Weights of a small mixture-of-experts language model, trained from scratch on English Wikipedia.
Experts: 64 experts in each of 9 layers, 1 pick a token, a softmax router.
Below are experts of layer 4 (counted from 0) of a mixture-of-experts language model. Rows are named router (the router's row for the expert), gate (a neuron's input weights, with its number), up (a neuron's input weights, with its number) and show model dimensions 0-159. Each number is 200 + 40 x the weight over its row's rms, rounded and kept within 0 to 999.
After each expert's rows: "mostly gets" lists some tokens that are sent to it at least half of the time; "gets" lists some tokens that make up at least twice as much of what it gets as of all text. This comes from a sample of Wikipedia text that the model never trained on. Tokens count by the router's weight.

# expert 14
router,236,137,212,164,225,128,172,166,161,213,192,220,191,199,191,192,208,230,188,216,232,230,168,212,112,162,182,201,143,208,150,232,129,197,209,198,241,228,193,227,211,162,194,144,186,256,251,207,229,257,226,210,143,172,257,222,239,199,236,159,135,214,223,213,272,164,211,176,150,238,126,211,195,208,201,192,209,165,199,215,257,155,164,179,147,268,183,263,262,205,188,247,103,162,252,206,235,186,209,119,160,227,166,201,161,121,245,274,197,204,174,183,220,143,201,246,163,238,161,194,155,171,247,217,191,190,228,260,230,168,206,295,110,177,113,178,215,272,171,167,206,253,247,141,205,241,190,203,285,227,289,219,244,200,153,273,185,210,206,236
gate0,223,188,191,227,258,236,187,259,168,170,144,188,218,193,157,209,187,237,180,198,185,207,155,180,217,183,227,204,156,248,174,199,198,214,166,226,224,223,244,193,253,253,236,101,215,225,211,192,224,155,307,205,166,168,239,181,263,111,148,228,206,174,194,256,206,120,253,171,150,191,235,215,171,252,239,159,183,191,262,240,214,193,256,229,229,186,186,213,188,232,266,187,250,195,144,75,234,210,119,258,261,160,283,238,217,215,126,220,185,237,285,192,125,218,245,160,195,228,176,138,205,200,136,140,257,195,194,288,261,226,229,182,277,238,169,195,185,193,160,194,158,242,234,180,186,199,164,137,228,174,165,227,176,189,175,155,186,226,211,179
up0,197,198,245,216,170,188,144,155,184,150,203,154,187,205,209,153,233,145,171,133,132,193,234,189,279,193,171,177,243,170,214,217,309,192,269,184,196,211,211,183,207,157,237,259,218,247,214,193,153,317,213,131,224,217,157,233,163,294,178,224,240,149,256,165,175,207,178,112,249,221,239,77,211,219,202,169,106,227,250,138,197,227,226,220,164,146,150,104,207,169,140,188,221,221,163,229,219,165,273,213,211,184,224,222,216,153,167,227,247,234,128,216,229,179,165,190,147,148,183,187,191,166,217,204,239,260,190,198,154,188,204,213,186,227,186,206,189,227,223,167,214,168,267,207,206,205,213,229,202,211,204,223,250,161,219,257,203,276,128,245
mostly gets: "'", "’", "lab", "liter", "crip", "pec"
gets: "'", "’", "um", "(", "lab", "\""

# expert 39
router,132,249,187,233,181,169,151,176,140,211,209,187,234,226,133,164,147,176,163,271,207,251,151,255,214,275,227,268,172,181,205,194,243,201,205,211,137,192,253,220,261,207,236,158,222,198,222,135,225,134,191,184,163,244,155,193,143,179,121,155,144,211,202,170,175,231,224,277,271,190,199,224,170,201,167,153,195,133,163,144,283,246,254,144,135,169,207,137,234,125,260,164,210,243,105,209,153,144,231,135,193,163,148,239,251,216,217,179,176,159,214,205,248,249,179,202,181,183,216,212,167,171,291,199,246,239,226,210,211,243,215,134,256,199,214,209,216,184,215,193,164,259,185,247,219,197,158,163,153,240,213,194,116,189,207,188,229,231,162,174
gate1,220,179,195,221,202,249,233,204,235,151,190,194,188,186,200,204,223,194,280,221,228,188,234,192,224,203,215,223,177,128,268,268,180,263,152,278,146,243,260,290,205,237,200,253,267,168,123,78,173,160,215,150,172,254,177,243,202,184,203,136,161,213,142,217,191,130,163,192,213,189,208,277,251,211,227,252,214,173,183,203,170,185,237,220,134,206,214,211,199,255,305,221,186,190,139,187,238,213,186,135,207,193,206,205,210,269,187,219,229,165,285,186,174,191,231,192,228,255,170,127,164,170,223,131,160,249,106,171,157,206,171,244,217,198,206,143,256,202,201,224,175,276,231,150,221,141,177,163,149,190,242,210,212,201,204,254,139,201,174,174
up1,248,137,208,190,223,134,224,210,148,187,202,199,180,175,222,228,184,200,198,195,266,135,162,144,228,156,241,154,221,196,146,160,240,169,238,147,228,203,177,193,206,143,225,186,169,238,330,234,213,227,172,164,238,176,175,228,205,229,132,230,151,240,285,181,181,223,223,180,232,269,220,142,146,233,175,147,193,220,211,147,159,129,201,222,258,235,261,236,189,172,166,138,191,172,196,160,216,223,167,180,204,234,283,206,258,146,119,219,160,191,125,228,161,119,178,202,180,175,264,264,143,196,231,263,179,149,190,167,208,241,206,142,159,182,190,202,198,206,152,233,185,161,154,311,214,249,238,260,190,158,249,252,203,211,188,172,250,232,162,203
mostly gets: "released ", "published ", "announced ", "born ", "died ", "built "
gets: "born ", "released ", "located ", "served ", "died ", "held "

# expert 9
router,184,216,152,202,191,141,215,148,161,192,195,226,193,219,163,314,195,225,240,130,153,177,226,242,239,214,171,178,170,183,170,124,261,232,141,212,234,219,221,213,146,132,227,214,159,131,177,188,191,214,196,230,218,241,143,266,231,183,241,257,243,214,270,222,206,236,245,177,177,260,167,182,229,223,234,199,174,138,193,201,243,217,234,226,196,143,150,197,241,233,123,194,185,218,176,188,252,223,71,258,193,219,130,311,219,232,145,154,164,152,113,182,256,141,167,198,189,210,256,186,188,172,116,211,167,161,115,239,175,197,188,169,197,210,169,213,204,220,240,197,197,207,144,235,221,217,229,202,207,214,218,230,164,194,185,289,192,194,239,121
gate0,147,250,229,242,283,152,199,210,216,216,206,157,148,161,165,206,254,236,179,227,242,197,187,201,161,160,240,219,169,162,170,133,185,288,250,211,174,157,192,162,209,105,183,196,218,182,143,274,232,238,213,194,272,194,264,223,163,146,180,210,290,166,213,201,178,287,161,189,197,205,174,277,205,230,188,231,154,223,198,266,194,240,168,182,179,184,198,242,240,260,174,204,141,165,158,188,199,166,182,258,196,212,180,224,287,177,188,193,209,174,262,177,134,216,161,249,230,160,215,281,170,200,175,168,207,221,225,129,193,203,120,159,161,197,97,214,217,90,178,198,260,170,229,215,120,203,204,192,218,243,129,207,170,225,249,170,164,238,176,182
up0,224,174,142,234,229,154,153,212,180,199,246,190,158,209,172,144,231,220,209,193,244,196,190,204,200,178,220,165,181,202,185,109,190,255,175,251,212,121,119,154,197,189,213,183,152,241,132,283,275,266,182,204,180,219,253,176,198,165,223,169,217,160,185,149,200,243,204,193,237,237,251,274,197,188,161,158,176,196,132,194,219,247,179,195,294,184,201,174,169,229,205,142,123,140,199,222,138,135,253,242,167,138,191,242,228,218,233,172,186,142,207,147,185,169,173,188,225,160,204,279,139,179,156,141,176,179,196,160,118,216,203,163,174,212,127,202,173,148,160,271,225,185,228,102,261,222,182,134,218,195,232,189,193,196,253,196,99,194,219,154
mostly gets: "his ", "their ", "His ", "My ", "her ", "Her "
gets: "s ", "his ", "her ", "its ", "their ", "' "

# expert 40
router,150,186,192,227,198,278,216,185,191,169,208,229,237,254,253,153,223,189,179,246,169,189,213,157,174,191,147,265,261,173,190,141,196,185,221,231,253,245,185,194,222,145,201,200,194,192,161,262,254,176,174,226,234,202,179,174,190,210,241,194,164,299,165,196,216,164,222,237,189,178,220,205,166,206,230,185,217,135,224,206,191,193,255,232,211,258,112,158,179,187,157,227,163,166,151,304,183,192,297,268,215,194,156,191,73,223,156,228,167,213,172,212,215,168,135,244,114,228,150,99,157,210,161,185,167,211,157,197,248,205,230,247,152,217,116,265,213,200,175,214,185,144,227,163,141,198,250,220,132,207,259,218,223,154,236,238,181,247,271,231
gate0,182,167,173,127,131,274,171,240,260,261,254,141,213,160,173,163,206,271,179,248,190,188,243,188,212,238,183,152,170,180,261,230,155,200,220,221,176,264,188,251,230,193,181,253,132,185,254,242,135,191,208,148,171,228,202,213,188,185,179,242,173,141,159,174,226,221,198,180,284,243,149,203,212,275,224,192,162,214,251,170,216,233,138,169,130,237,156,209,242,199,236,246,165,100,159,142,151,240,180,142,196,401,169,175,141,164,204,158,185,183,201,187,186,193,211,193,215,204,164,210,191,240,207,212,187,195,185,190,194,197,245,212,217,238,210,216,198,237,132,187,229,206,242,130,184,186,196,181,163,198,216,171,208,250,138,205,221,237,262,226
up0,161,233,276,249,264,175,182,162,158,163,138,185,212,260,179,183,195,180,236,176,213,171,161,280,148,160,229,208,230,258,176,134,244,197,179,173,222,256,254,207,206,199,144,153,240,201,183,182,260,167,278,168,200,201,166,154,118,171,213,206,208,195,226,246,141,149,203,192,141,147,239,218,215,96,221,253,269,172,174,233,157,182,231,226,258,173,216,168,173,167,181,184,232,308,260,202,232,164,189,240,167,93,256,163,263,264,216,230,216,189,236,187,244,191,205,181,242,141,209,250,216,141,131,250,185,285,256,235,252,252,197,161,197,213,184,202,224,154,208,202,158,188,151,199,261,213,205,169,234,201,156,237,210,180,221,189,208,207,133,191
mostly gets: "Di", "Ab", "diffic", "heav", "ij", "Budd"
gets: "Di", "Ab", "di", "V", "ib", "ij"

# expert 31
router,223,244,221,157,233,201,238,213,178,168,226,188,164,259,218,225,192,287,141,202,174,203,187,230,172,186,124,210,69,206,188,189,226,229,170,121,171,215,213,230,282,164,194,234,190,186,212,201,158,178,179,123,127,267,210,225,209,270,194,146,247,162,162,164,198,195,270,210,201,248,239,181,220,215,170,126,225,186,219,173,207,223,257,169,91,173,162,217,280,280,129,246,121,241,148,164,212,163,198,191,126,148,211,246,215,265,172,167,236,118,218,219,145,204,239,158,125,154,250,179,210,168,206,206,199,160,234,244,195,216,260,232,223,258,177,210,177,194,231,229,158,215,186,150,233,228,216,215,142,187,171,192,165,196,161,235,190,232,240,208
gate0,170,282,199,199,170,185,156,189,117,185,137,193,246,197,176,156,195,174,264,177,197,224,149,192,214,191,205,175,209,168,203,216,131,242,166,250,296,178,196,234,159,137,218,258,227,177,212,216,179,231,210,199,268,133,178,207,230,217,201,131,158,219,275,139,208,196,138,236,166,164,223,243,170,228,188,239,155,209,243,120,207,225,210,116,211,201,213,203,197,264,266,159,122,212,197,156,173,183,177,148,288,241,235,227,145,260,172,256,216,211,198,150,246,242,187,235,242,171,166,211,205,199,211,154,175,186,199,193,218,194,231,137,179,196,260,181,204,181,161,173,143,194,142,181,238,229,269,195,203,225,196,234,249,253,171,191,183,197,123,360
up0,217,120,205,210,244,189,166,208,257,217,248,173,189,198,227,267,226,194,97,224,181,204,207,266,197,264,223,162,230,185,193,165,205,186,244,176,107,196,204,151,304,272,186,188,207,222,200,195,224,186,220,206,148,261,223,190,126,169,130,192,238,181,45,227,174,218,129,164,241,231,174,169,221,208,245,200,200,167,194,255,241,233,203,229,187,170,197,191,202,193,153,234,234,191,193,249,212,209,202,267,117,142,166,215,205,133,227,236,197,245,254,200,174,182,219,168,162,266,236,234,211,214,167,200,228,228,210,212,194,192,190,263,196,142,192,212,171,247,272,235,272,236,258,213,197,188,227,217,176,247,191,228,162,169,230,246,212,149,271,76
mostly gets: "million ", "new ", "every ", "previous ", "another ", "current "
gets: "the ", "The ", "a ", "new ", "former ", "per "

# expert 37
router,171,134,153,165,162,201,206,208,211,180,193,272,278,188,148,110,186,213,214,135,144,220,224,189,147,176,168,174,213,234,212,191,229,172,250,203,169,158,171,230,170,258,263,206,187,230,224,189,209,198,275,162,193,228,195,185,188,221,156,127,206,145,182,203,270,199,181,242,177,213,155,185,225,127,246,183,139,166,221,176,196,216,167,231,302,151,209,261,164,205,199,281,229,200,247,209,162,142,187,311,220,148,198,149,216,230,272,172,193,167,201,255,198,181,134,222,139,195,161,161,151,234,256,132,206,141,172,126,258,221,178,169,245,174,192,190,201,230,191,194,138,199,144,149,203,195,235,199,264,230,171,207,194,256,271,258,111,189,228,164
gate1,96,175,132,168,189,160,252,227,192,243,174,226,253,148,184,170,260,181,223,203,176,237,217,214,205,257,183,194,194,210,182,124,208,175,240,195,223,223,136,220,154,156,235,168,204,193,218,169,244,173,296,181,221,176,286,163,192,206,174,144,199,232,204,250,181,133,179,241,189,239,215,197,183,178,199,211,209,138,132,144,195,181,141,176,271,180,253,262,157,215,213,194,179,195,265,203,186,163,184,136,204,161,255,105,207,131,222,162,239,195,257,284,173,185,209,176,191,119,229,186,209,195,192,197,154,197,175,183,176,300,219,126,180,224,239,253,158,161,223,180,80,198,167,157,253,272,196,207,175,241,187,195,276,236,245,231,193,164,190,238
up1,292,239,193,210,223,200,221,174,126,188,203,217,156,268,274,220,138,207,150,153,291,155,219,197,194,154,118,186,176,204,197,203,275,146,143,180,230,196,219,184,173,203,132,157,217,182,183,208,217,171,204,191,269,146,104,183,218,195,248,292,232,108,209,168,231,187,213,196,219,190,237,257,197,202,170,209,207,199,213,182,234,178,248,221,148,261,188,162,263,190,183,193,107,192,188,197,169,222,217,162,144,231,171,273,199,254,190,184,173,190,152,128,274,219,226,186,215,291,168,218,219,203,152,251,191,177,193,219,230,147,192,246,178,209,237,140,165,206,178,241,299,198,251,252,171,141,173,236,191,181,188,194,160,130,210,230,218,179,107,198
mostly gets: "Bh", "Na", "Da", "Kum", "Yu", "Ku"
gets: "K", "S", "D", "B", "L", "J"

# expert 7
router,150,240,143,170,261,215,169,196,146,141,217,216,169,156,226,162,232,243,191,281,155,160,236,204,172,184,149,135,242,186,168,169,205,211,149,135,221,222,191,128,245,241,190,252,217,133,202,251,194,207,186,239,203,192,174,263,212,189,235,205,205,147,203,213,183,223,231,169,163,143,240,224,176,118,123,185,234,210,188,202,265,197,224,273,212,176,170,177,217,132,142,176,234,165,188,278,230,169,253,201,177,173,171,242,216,99,248,213,247,154,199,221,171,138,196,222,181,210,215,226,134,226,126,205,222,161,216,228,234,200,182,174,126,234,157,239,193,236,227,166,197,92,176,190,166,118,111,247,194,299,189,264,235,236,235,228,216,232,182,184
gate1,154,243,202,268,160,216,212,197,171,167,201,184,221,202,213,186,220,177,287,214,189,157,223,191,297,241,179,301,290,117,184,132,244,263,161,220,218,160,264,189,179,155,198,211,123,144,241,217,166,168,155,249,209,230,226,217,158,225,201,157,233,145,258,202,226,177,205,140,110,202,212,201,167,211,139,220,201,176,205,221,192,257,209,229,170,244,230,212,251,251,194,141,156,170,198,153,206,239,177,185,120,183,132,199,136,203,117,186,257,255,203,157,183,178,192,203,193,155,268,176,304,264,163,189,221,263,173,164,272,208,238,149,232,172,185,210,256,225,220,203,238,220,177,172,152,179,160,192,148,255,202,235,195,227,179,180,208,258,183,176
up1,246,196,235,204,174,178,136,223,232,222,297,252,208,196,181,260,134,137,147,240,206,221,191,239,193,158,226,194,203,227,194,152,146,287,276,157,176,281,205,187,221,143,172,226,190,185,166,231,203,191,236,209,175,209,206,173,181,200,215,201,173,187,191,224,156,200,250,248,247,169,176,242,240,129,261,275,228,254,213,213,236,201,133,197,182,232,177,206,146,178,216,195,255,154,214,202,159,209,185,238,233,209,131,190,181,177,171,212,251,196,262,221,272,253,151,255,199,315,176,201,282,204,217,224,137,187,217,227,227,149,159,121,221,168,183,203,214,206,182,205,133,186,193,285,211,188,157,215,278,230,199,182,212,242,166,210,101,189,91,141
mostly gets: "contr", "important ", "long ", "highly ", "good ", "highest "
gets: "able ", "contr", ", ", "ly ", "long ", "and "

# expert 59
router,211,217,184,113,172,130,135,145,194,267,247,206,206,133,258,128,161,238,203,217,174,160,269,240,227,197,232,152,176,203,208,288,156,131,181,169,238,201,165,240,101,161,205,165,215,226,289,194,203,168,217,145,204,205,214,243,166,251,221,220,144,138,212,207,182,263,181,229,234,208,194,160,200,260,209,218,167,175,265,229,169,165,185,225,228,138,141,214,178,251,226,210,211,224,189,159,256,203,209,187,261,178,260,314,137,138,238,258,232,224,185,160,268,181,180,175,145,151,189,171,252,226,217,191,201,160,260,211,177,237,219,199,196,183,149,153,239,203,269,209,166,206,205,191,185,146,175,185,164,237,263,241,154,212,158,232,141,225,172,256
gate0,267,179,207,190,264,173,262,268,194,191,152,234,141,228,250,191,125,208,223,216,210,165,289,219,170,254,230,222,202,208,218,200,222,170,204,152,179,169,195,134,206,186,239,143,161,207,231,195,178,190,187,238,188,253,240,293,238,235,154,219,286,207,163,220,199,170,210,239,182,173,211,148,119,182,161,246,273,186,184,220,117,178,190,191,230,206,204,213,159,259,240,211,140,186,247,237,193,185,184,305,189,201,206,236,180,189,165,238,198,221,214,246,156,129,161,173,264,188,151,178,198,250,232,259,179,209,133,158,133,247,266,260,220,153,214,98,208,209,262,216,172,189,184,167,212,263,141,213,265,198,164,207,236,202,163,185,158,259,156,123
up0,234,222,199,215,105,202,251,118,230,232,160,206,195,201,172,138,207,224,209,260,192,234,102,250,232,169,324,185,281,236,265,217,108,188,175,247,269,242,168,254,154,260,180,227,221,188,176,267,160,281,247,164,249,150,220,165,200,203,172,159,229,170,222,128,188,227,192,229,265,192,196,157,200,217,173,153,167,197,198,180,174,225,234,145,131,233,195,237,208,181,195,202,217,173,173,251,254,190,205,117,174,164,213,257,190,273,184,195,223,218,236,173,216,184,235,162,164,296,167,257,265,185,183,234,206,254,205,209,155,175,194,162,202,154,157,218,261,181,198,216,121,190,178,273,246,277,176,196,175,230,174,215,181,219,199,201,204,204,208,213
mostly gets: "−", "-", "_", "±", ":", "/"
gets: "-", "–", "/", ":", "−", "+"

# expert 8
router,251,226,203,191,243,260,147,223,170,195,147,141,269,206,247,204,198,137,269,256,180,151,142,165,189,218,223,141,184,171,237,215,204,162,167,132,189,111,203,175,227,257,178,262,165,250,215,193,177,210,211,180,182,293,180,270,217,232,135,188,189,187,233,220,191,201,207,243,209,137,225,217,177,173,224,169,166,111,188,190,256,219,239,226,160,158,144,242,237,197,230,156,159,192,213,217,181,170,134,189,202,117,127,258,170,215,200,260,253,166,211,198,175,105,228,227,202,259,194,269,153,233,219,141,197,219,184,168,171,240,165,280,218,215,163,199,132,181,228,233,206,196,207,131,195,232,103,244,233,197,204,172,235,227,290,240,225,246,164,184
gate0,164,297,158,215,160,252,142,215,206,153,238,257,283,138,213,211,167,229,208,240,157,264,197,248,214,224,204,159,175,187,203,140,200,227,239,204,154,139,226,266,147,184,244,239,183,169,192,204,165,221,199,261,185,192,186,149,152,219,156,124,216,154,204,151,172,294,223,228,239,205,221,174,139,240,205,245,196,183,232,248,229,121,180,218,216,202,228,175,187,211,237,142,209,235,286,179,152,178,224,225,145,266,252,153,251,211,122,195,229,224,160,227,197,267,272,155,247,238,203,158,197,222,276,183,172,129,189,169,221,223,209,170,132,199,211,197,235,218,198,226,237,252,146,260,216,179,172,236,176,152,144,206,152,212,146,268,279,179,170,222
up0,202,213,221,234,140,270,231,222,250,105,200,242,257,183,206,193,183,238,201,164,196,154,244,285,175,210,139,204,182,233,224,122,211,247,226,240,134,212,207,249,196,196,242,256,150,208,200,259,241,255,168,212,153,228,182,210,179,207,158,108,204,181,153,105,178,295,196,225,175,119,142,185,152,221,188,217,173,199,250,240,241,147,187,212,225,191,223,113,228,237,132,130,189,269,202,195,152,261,187,227,165,253,255,218,241,199,176,251,269,188,203,223,192,186,276,122,233,191,173,147,217,192,245,168,192,186,163,207,199,264,194,198,183,205,194,222,149,221,176,292,219,239,185,187,216,235,198,177,215,117,192,214,167,175,144,272,232,172,214,202
mostly gets: "when ", "before ", "After ", "until ", "since ", "because "
gets: "that ", "but ", "after ", "when ", "not ", "before "

# expert 53
router,232,131,178,179,167,211,163,139,265,184,178,251,189,226,147,171,159,177,177,143,225,142,195,218,210,213,156,120,186,188,162,183,259,117,227,235,202,166,199,195,171,250,139,244,205,321,183,146,214,183,285,169,278,156,183,199,173,206,194,194,219,128,157,148,226,191,169,198,156,167,259,274,208,214,206,189,150,141,204,201,251,212,225,229,201,214,275,235,240,202,175,210,153,252,277,269,165,177,173,201,205,197,181,154,243,262,205,195,162,266,202,115,219,174,208,208,172,211,195,210,167,226,278,160,168,204,197,155,189,196,185,200,231,230,171,167,302,221,201,179,242,226,210,125,206,160,208,165,208,99,164,189,173,199,250,202,210,270,122,162
gate0,170,190,154,211,245,202,202,244,182,126,255,184,259,199,254,193,176,227,235,178,129,249,136,198,141,208,229,237,148,216,170,216,228,175,183,217,208,206,157,215,240,170,233,125,235,149,258,194,354,214,154,188,220,136,227,186,216,156,244,234,239,243,211,205,177,105,211,183,223,226,212,203,224,267,265,233,237,253,126,240,296,218,214,208,239,216,186,171,210,207,246,161,224,241,150,159,216,180,257,253,191,188,185,225,207,184,201,203,234,96,161,147,196,209,209,184,152,196,186,152,229,216,294,245,245,242,213,228,202,190,191,211,219,228,204,170,219,238,201,157,177,169,240,257,140,203,173,211,208,115,126,205,244,143,153,180,210,112,185,183
up0,209,223,216,208,170,208,227,271,187,204,263,150,183,243,185,275,183,161,206,172,253,166,187,280,182,187,253,179,205,215,167,161,256,131,206,243,158,240,198,150,264,211,215,139,243,231,220,143,287,184,219,213,212,202,171,194,162,121,140,208,201,255,227,238,163,99,252,177,217,166,136,227,212,266,239,224,170,228,125,228,264,177,219,218,239,180,214,266,181,150,244,124,212,113,154,185,151,185,239,259,163,218,141,185,210,147,159,211,241,196,110,177,214,265,233,165,199,201,207,198,266,189,186,191,213,242,250,230,278,236,239,237,261,199,192,150,169,175,149,202,176,173,239,255,199,207,221,124,141,152,196,168,177,213,207,214,217,169,183,148
mostly gets: "Jr", "Joe ", "Henry ", "Mr", "Richard ", "Alan "
gets: "B", "J", "M", "H", "R", "L"

# expert 43
router,204,210,285,318,292,173,122,254,206,180,179,237,226,170,213,166,194,209,301,264,176,178,222,233,241,257,191,209,117,138,142,208,167,215,204,193,194,195,245,194,215,227,168,165,196,154,190,190,244,246,148,204,201,247,232,231,198,155,170,190,105,132,165,209,152,169,260,192,165,159,205,175,194,198,156,166,188,196,163,173,260,213,187,205,208,186,171,178,149,149,299,129,180,228,173,226,189,184,225,151,189,138,151,246,162,171,222,249,217,229,141,220,214,245,165,183,245,212,225,254,188,234,214,242,224,168,144,228,150,224,146,169,203,188,191,162,164,171,173,176,177,180,155,143,197,174,202,188,221,180,297,217,225,276,233,278,240,189,116,174
gate1,220,256,160,163,197,165,199,201,274,175,194,184,201,214,189,190,208,182,192,207,204,218,226,141,192,261,178,173,168,208,191,167,203,207,172,256,215,267,227,135,136,151,145,200,177,271,200,183,215,191,226,201,169,157,297,154,175,231,235,187,246,188,199,232,190,229,244,166,217,168,207,159,239,207,220,170,202,205,201,174,215,212,140,217,223,220,231,200,231,96,246,152,184,164,135,176,218,196,122,132,207,176,223,205,151,218,224,218,244,192,253,211,182,273,270,237,285,186,181,190,183,268,234,195,286,211,194,281,180,116,174,256,288,189,225,184,194,96,137,235,209,115,232,160,195,193,123,202,171,187,213,131,266,265,257,159,219,177,191,126
up1,223,289,207,221,243,96,244,207,257,245,235,172,194,192,204,281,232,258,238,192,182,180,252,256,256,197,205,233,111,266,260,164,147,192,256,235,197,217,172,238,164,205,176,199,124,172,172,209,185,206,186,292,252,284,192,189,182,189,202,182,183,158,290,229,196,225,253,236,152,137,210,122,183,104,257,206,214,179,255,195,188,150,222,178,198,199,277,220,181,192,234,201,219,232,223,223,92,257,237,220,202,178,242,142,272,230,188,163,190,181,174,168,225,223,174,238,215,171,198,245,189,225,241,187,166,184,171,171,213,276,186,214,177,132,249,183,199,206,118,264,169,195,143,249,205,197,214,207,228,243,155,219,214,180,210,177,222,213,204,134
mostly gets: "asked ", "like ", "tells ", "ched ", "ied ", "ked "
gets: "ing ", "ed ", "ted ", "ting ", "ated ", "ating "

# expert 12
router,136,179,177,135,245,184,223,223,200,162,181,243,220,141,212,198,198,167,224,208,278,204,195,209,189,226,177,161,147,208,104,175,274,224,166,106,226,172,214,215,251,273,278,185,186,236,189,175,180,162,168,217,177,180,162,122,163,244,205,186,244,277,291,191,238,148,252,125,170,189,219,117,175,129,205,136,244,219,244,228,212,225,146,193,154,175,191,130,189,202,189,181,213,199,154,301,148,201,271,253,221,125,168,214,207,241,221,250,139,207,174,160,161,189,258,193,201,209,223,184,159,191,219,223,193,172,126,155,182,262,140,230,183,215,195,218,170,157,229,237,216,156,225,204,271,135,228,175,180,123,240,207,148,218,206,227,197,194,197,236
gate1,179,227,242,257,189,202,269,131,229,134,198,152,209,182,234,138,198,185,195,186,246,247,261,231,99,191,197,164,170,193,173,220,186,254,190,187,196,161,200,188,142,190,196,160,211,260,227,234,168,213,209,208,180,170,156,180,126,197,235,244,175,162,282,133,246,207,218,152,208,142,172,154,244,146,151,201,180,213,112,186,196,221,150,249,225,302,176,198,245,259,232,111,194,191,180,211,156,189,222,204,104,205,184,183,210,160,179,206,180,189,184,139,148,225,202,197,247,199,187,242,203,113,184,170,243,164,204,259,311,160,173,200,143,157,210,124,206,203,242,185,166,276,205,200,185,210,158,165,201,204,147,191,174,204,267,211,258,164,300,203
up1,121,160,221,201,220,243,167,160,234,176,282,117,225,239,142,121,120,186,200,257,200,253,256,165,204,171,203,152,187,143,161,266,186,222,189,186,243,267,229,166,280,256,226,183,248,222,222,231,193,217,158,227,138,229,176,192,138,207,171,225,167,219,207,200,176,241,179,167,191,128,219,111,215,234,176,124,141,214,216,166,145,225,209,262,229,207,256,163,225,174,249,152,209,166,198,196,215,161,182,173,158,234,191,208,146,152,170,213,193,213,200,198,185,267,208,112,217,117,183,180,158,154,154,251,237,214,144,154,221,189,189,205,227,203,158,226,190,206,162,182,162,280,226,168,204,156,167,237,259,180,145,208,239,168,230,209,297,173,287,176
mostly gets: "\n ", "\n    ", ".; ", "%; "
gets: "| ", "; ", ". ", "); ", ": ", "("

# expert 41
router,269,205,146,177,185,192,146,188,124,245,156,197,197,183,151,160,148,240,207,275,197,182,165,260,263,239,165,178,146,127,209,184,160,219,174,155,205,118,269,189,250,234,206,239,151,211,218,200,230,256,245,205,248,206,68,185,252,185,238,194,222,193,201,158,247,239,194,214,212,219,245,177,139,232,165,150,194,155,218,222,201,242,267,129,229,185,243,181,213,182,256,206,144,238,191,209,231,110,152,244,179,123,184,212,203,190,188,171,180,206,186,182,245,170,165,149,151,211,277,252,140,196,191,174,201,139,210,199,197,229,133,96,197,236,250,195,272,207,129,189,217,183,132,187,224,126,185,182,238,185,217,185,261,206,258,198,199,227,209,179
gate1,138,193,125,197,195,213,163,226,141,116,220,177,222,144,165,166,154,231,251,218,253,198,154,223,205,186,174,184,100,281,168,215,294,139,172,174,196,151,219,133,121,156,204,253,155,246,183,184,127,234,303,221,197,220,170,202,260,221,228,171,176,133,194,199,215,256,183,130,254,203,193,165,191,222,258,166,209,219,229,191,215,150,248,223,219,242,195,213,234,210,102,205,193,165,261,159,178,194,257,216,209,262,198,174,233,191,194,130,214,201,219,210,206,188,123,219,220,128,196,205,142,251,224,203,196,274,209,205,189,183,223,230,235,152,215,155,273,255,191,191,219,237,222,208,148,225,109,161,212,203,189,162,166,206,219,139,229,231,206,274
up1,244,296,215,99,176,241,130,197,234,231,237,194,222,226,242,265,192,225,136,142,259,208,224,176,259,191,167,202,160,112,242,186,234,229,214,159,195,226,140,209,261,117,197,184,179,167,174,213,185,182,188,176,148,164,214,162,262,260,199,167,233,159,194,237,247,163,240,196,200,261,246,172,217,175,156,185,174,216,178,187,216,198,210,217,171,241,269,232,205,219,158,309,244,228,175,238,217,217,271,166,267,188,233,182,142,166,225,189,259,213,195,126,189,251,200,167,240,186,132,169,227,164,214,180,188,193,162,215,252,243,233,154,250,219,176,206,238,230,107,264,235,210,209,210,133,246,133,235,120,141,216,192,172,218,183,263,221,156,172,175
mostly gets: "returned ", "joined ", "attended ", "moved ", "got ", "left "
gets: "and ", "up ", "returned ", "moved ", "left ", "a "